Weights of a small mixture-of-experts language model, trained from scratch on English Wikipedia.
Size: 12 layers, width 256.
Below are experts of layer 5 (counted from 0) of a mixture-of-experts language model. Rows are named down (a neuron's output weights, with its number) and show model dimensions 0-255. Each number is 128 + 24 x the weight over its row's rms, rounded and kept within 0 to 255.
Before each expert's rows: a language model's description of what the expert responds to. This comes from a sample of Wikipedia text that the model never trained on.

# expert 24
Description: Final words of country, venue, or organization names in lists, such as Britain, Netherlands, Speedway, Records, Press, plus citation years and durations.
down0 [117 103 107 122 192 114 109 128 141 138 152 112 111 132 115 117 111 123  80 121 102 104 119 122 139 179 109 140 129 139 150 134 130 148 148 124 111  99 106 100 105 151 162  97 139 131  78 101 154 128 135 105 146 164  85 121 128 131 155  92 143 145 154  96  97 129 116 180 137 135 145 136  95  78 155 102 102 123 129 147 145 110  64 103 181  80 124 121 114 127 116 133 152 126 104  84 192  73 110 135 152 119 127 144 123 113 113 114 119 103 142 123 109 126 123  96 125 104 114 136 143 117 140 124 132 115 157 121 145 146 115 109 153 150 124 129 155 154 133 132 171 100 120 147 163 143 157 132  99 104 115  86 160  88 132 128 179 137 123 159 106 157 123 143  77 166 110  83 141 131 117 161 140 126  97 135 113 133  86 146 151 130 163 160  88 149 178  83 113 113  90 126  93 143 135 131 160 135 141 168 165 149 122 157 168 121 111 125 124 140 118 144 150 101 115 163  95 181 142 119 133 149 110 135 108  97 145 122 129 141 157 121 127 131  99 130 160 155 177 151 141 125 140 111 146 110 166 106 155 108  86 107 144 113 135 138]

# expert 1
Description: Common nouns right after the, his or a possessive, often followed by of or was, such as project, band, mansion, marriage.
down1 [166 122  90 149 122 126 149 146 131 123 153 126 150 171 126 124 129 118  90 146 150 120 135 138 101 188 127 177  92 132 155  92 144 120 132 130 136 131 144 136 175 153 170 143 108 125 107 168 115 148 171 185  96 138  97 134 133 158 128 146 155  76 109  77 120 116 133 165 142 144 137  96 108 146 173 146 124 152 150 131 113  94 122 106  99 128  78 103 102 127 131 193 131 109  99 171  98 102 112 127 138 127 134 116 155  99 111 150 166  88 150 145 122 131 126 103 137 146 136 100 114 137  89 183 146 129 166  76 130 149 146 114 156 127 147 104 122 106 138 111 124 124 163 162  99 108 150 103 105 134 165 155 157 108 122  97 111 164 136 105 132 164 136 173 133  78  96 134 178 164 155 106 113 122 131 144  85 150 133 137 131  88 196 119 124 104 148 112 129 111 153 123 110 152 123 111 141 115 102 170 149 128 161 123 140 110 119 122 120 113 130 123 136 113 100 125  78 141 131 173 121 142 143 146  98  86 150 124 139 137 116 109 134 100 139 105 130 125 120 157 137  98 120 146 123 107 159 121 127 113 103 108 127 121 109 101]

# expert 9
Description: Pipes, dashes and digits inside numeric tables such as league standings and results, e.g. | 5 | 2 | 23, 21–5, ±, +.
down1 [ 95 102 150  96 164 140 138 126 121 155  67 135 143 123 131 124 117 108 147 119 112 110 162  56 135 138 150 110 142 132 129 132 108 120 125 136  96 127 120 143 129  98 109 122 102 144 114 112  69 120  97  85 158 140 105 144 126 200 118 151 110 128 135 119 106 144 152 105 134 159 180 157 124  84 131 114 138 128 147 117 142 191  89 126 151 138 104 137 118  74 116 120 169 130 170 157 138 152 145 133 160 159 143 154 109 134 214 112 109 107 125 103 138 135 164 117  95 163 140 129 132 130 155 139  70 122 125  96  71 103 166 124 106 118 152 170 164 143 136  96 159  92  77 136 148 119  93 109 129 111 148  97 119  99 149 129 148 117 126 155 133 114 166 124 143 148 139 124 146 147 129 163 129  84 113 151 148 127 137 135 136 101 102  91 120 146 112 124 104 148  79 125 121 131 141 134  91 162 127 101 141  82 141  89 139 130 150 155 143 161 128 121 148 105 130 168 116  99 108 135 131 109 129 160 132 123  97 157 100 135 101 123 152 147 153 163 119 135 143 135 125 133 103 118 121 154 120 142 137 127 169 120 130 117 149 102]

# expert 3
Description: Dashes inside number and page ranges (pp. 616–26, 539-47) and sentence-final periods before a new sentence, especially after he/she clauses.
down1 [144 124 148 151 144 152 106 103  97 149 124 172 141 132 127 140  83  85 210 137 141 135 129 143 114 144 129 143 140 125  88 138 145  97 131 143 108 148 164 106  80 149 133 145 134 150 160 109 120 131 139  88 134 138 114 145 128 175 114 131 114 119 138  92 137 149 100 118 122 163 109 172 139 119  96 131 168  76 137  96 157 165 110  91 134 109 116 139  95 122 135  95  96 139 114 116 102 125 135 130 137 111 156 156 119 115 131 154 119  98 114 102 140 124 110 141 135  86 129  79 148  73 130 122 155  82 154 160 137  70 129 133 107  81 125 103 133 155 106 120 153 127 107 126 127 169 166 137 147 131 116 118 119 125 102 134  75 145  90  99 117  96 147 116 121 142 135 139 140 109 108 109 157 107 200 122 111 117 148 122 105 127 134 164 143 111 112 126 156 186 147 116 117 158 130 118 129 108 150 199 141 123 132 108  94  90 115 130 136 139  90 101 147 139 116 119  90 155 146  92 124 128  79 155 127 164 144 140 147 144 153 133 138 113 136 123 148 139 121 111 170 112 132 142 119 125 159 129 150 177 107 110 152  99  84 158]

# expert 15
Description: Commas, and some closing parentheses and pipes, right after a noun phrase or name, before and, which, but, who.
down0 [112 128 157 137 166 140 153 101 135 147 139 132 135  73 137 183 126 140 131 127 148 106 120 169 126 152 109 149 125 108 124 117 159 148  92 106 139 108 161 111 141 109 117 127 112 127 130 126 141 108 148  99 156 150 107  93 119 146 104 102 160 139 108 174 116 174  94 109 107 163  92 111 101 111 141 116 101 120 141 138 108 172 117 116 112 112 123 122 109 142  85  99 124 123 135 121 149 133 139 119 135 162 116 110 112 140 137 126 109 118 128 138 158 106 140  96 121  94 115 153 118 133 108 103 109 150 161 122 163 137 123 142 140 122 131 136 145 145 111 165 149 134 140 124 135 179 107  71 152 200 116 156 129 110 157 149  98 133 127 187 138  87  76  69 124 130 147 196 126 134 135 123  94 100 124 117 166 102 134 126 146 146 132 140 138 132  89 124 115 123 110 167  78 153 140 114 129 115 121 168 127 140 102  93  85  81 154 100 131 129 121  71 142 160 186 141 151 137 125 145 127 105 129 119  97 159  99 127 123 100 189 115 119 119  76 160 135 127 128 129  99 150 160 114 155 176 135 125 102 149 128 121 174 131 104 126]

# expert 4
Description: Nouns naming what something is in opening definitions and infobox fields, such as debut single, studio album, footballer, Genus, Succeeded.
down1 [152  90 168 126 118 108 132 160  73 136 103 151 133 123 125 123 118 122 135 121 132 124 129  70 129 148 153 115  88  96 168 131 138 171 128  97 123 159 131 109 108 144 143 137 125 170 135 132 130 139 113 152 113 123 110 116  84 135 141  61 137 137  67 152 128 121 125 129 125 131 132 164 147  91 164 148 142  87 124 121 141 149 100 122 149 138 166 129 141 135 106 118  83 141 110 132 137 114 160 180 127 145 118 101 122 142 125 112  80 107 142 109 172 138 125 110 119 113 127 118 103 102 104  99 196  86 103 165 148 127  76  96 158 112 128 150 137 129 133 203 161 126 146 111 120 136 122 141 127 177 142 161 142 168 110 140 134 101 133 122 127 116 134 152  89 126 113  95 156 166 156 130 155  97 111 152 118 107 131 168  88  79 125 164 143 127 144 105 122 133 124 142 132 105  70 120 112 119  93 131 111 160 107 143 168 117 147 108 128 168 144 149 141  98 134 174 136 151 125 105 130 137 171 115 153 174 151 154 173 124 105 161 109 137 155 113 170 117 131 135 135 106 119 120 146 113 132  96 141 148 126 107  91 119 117 117]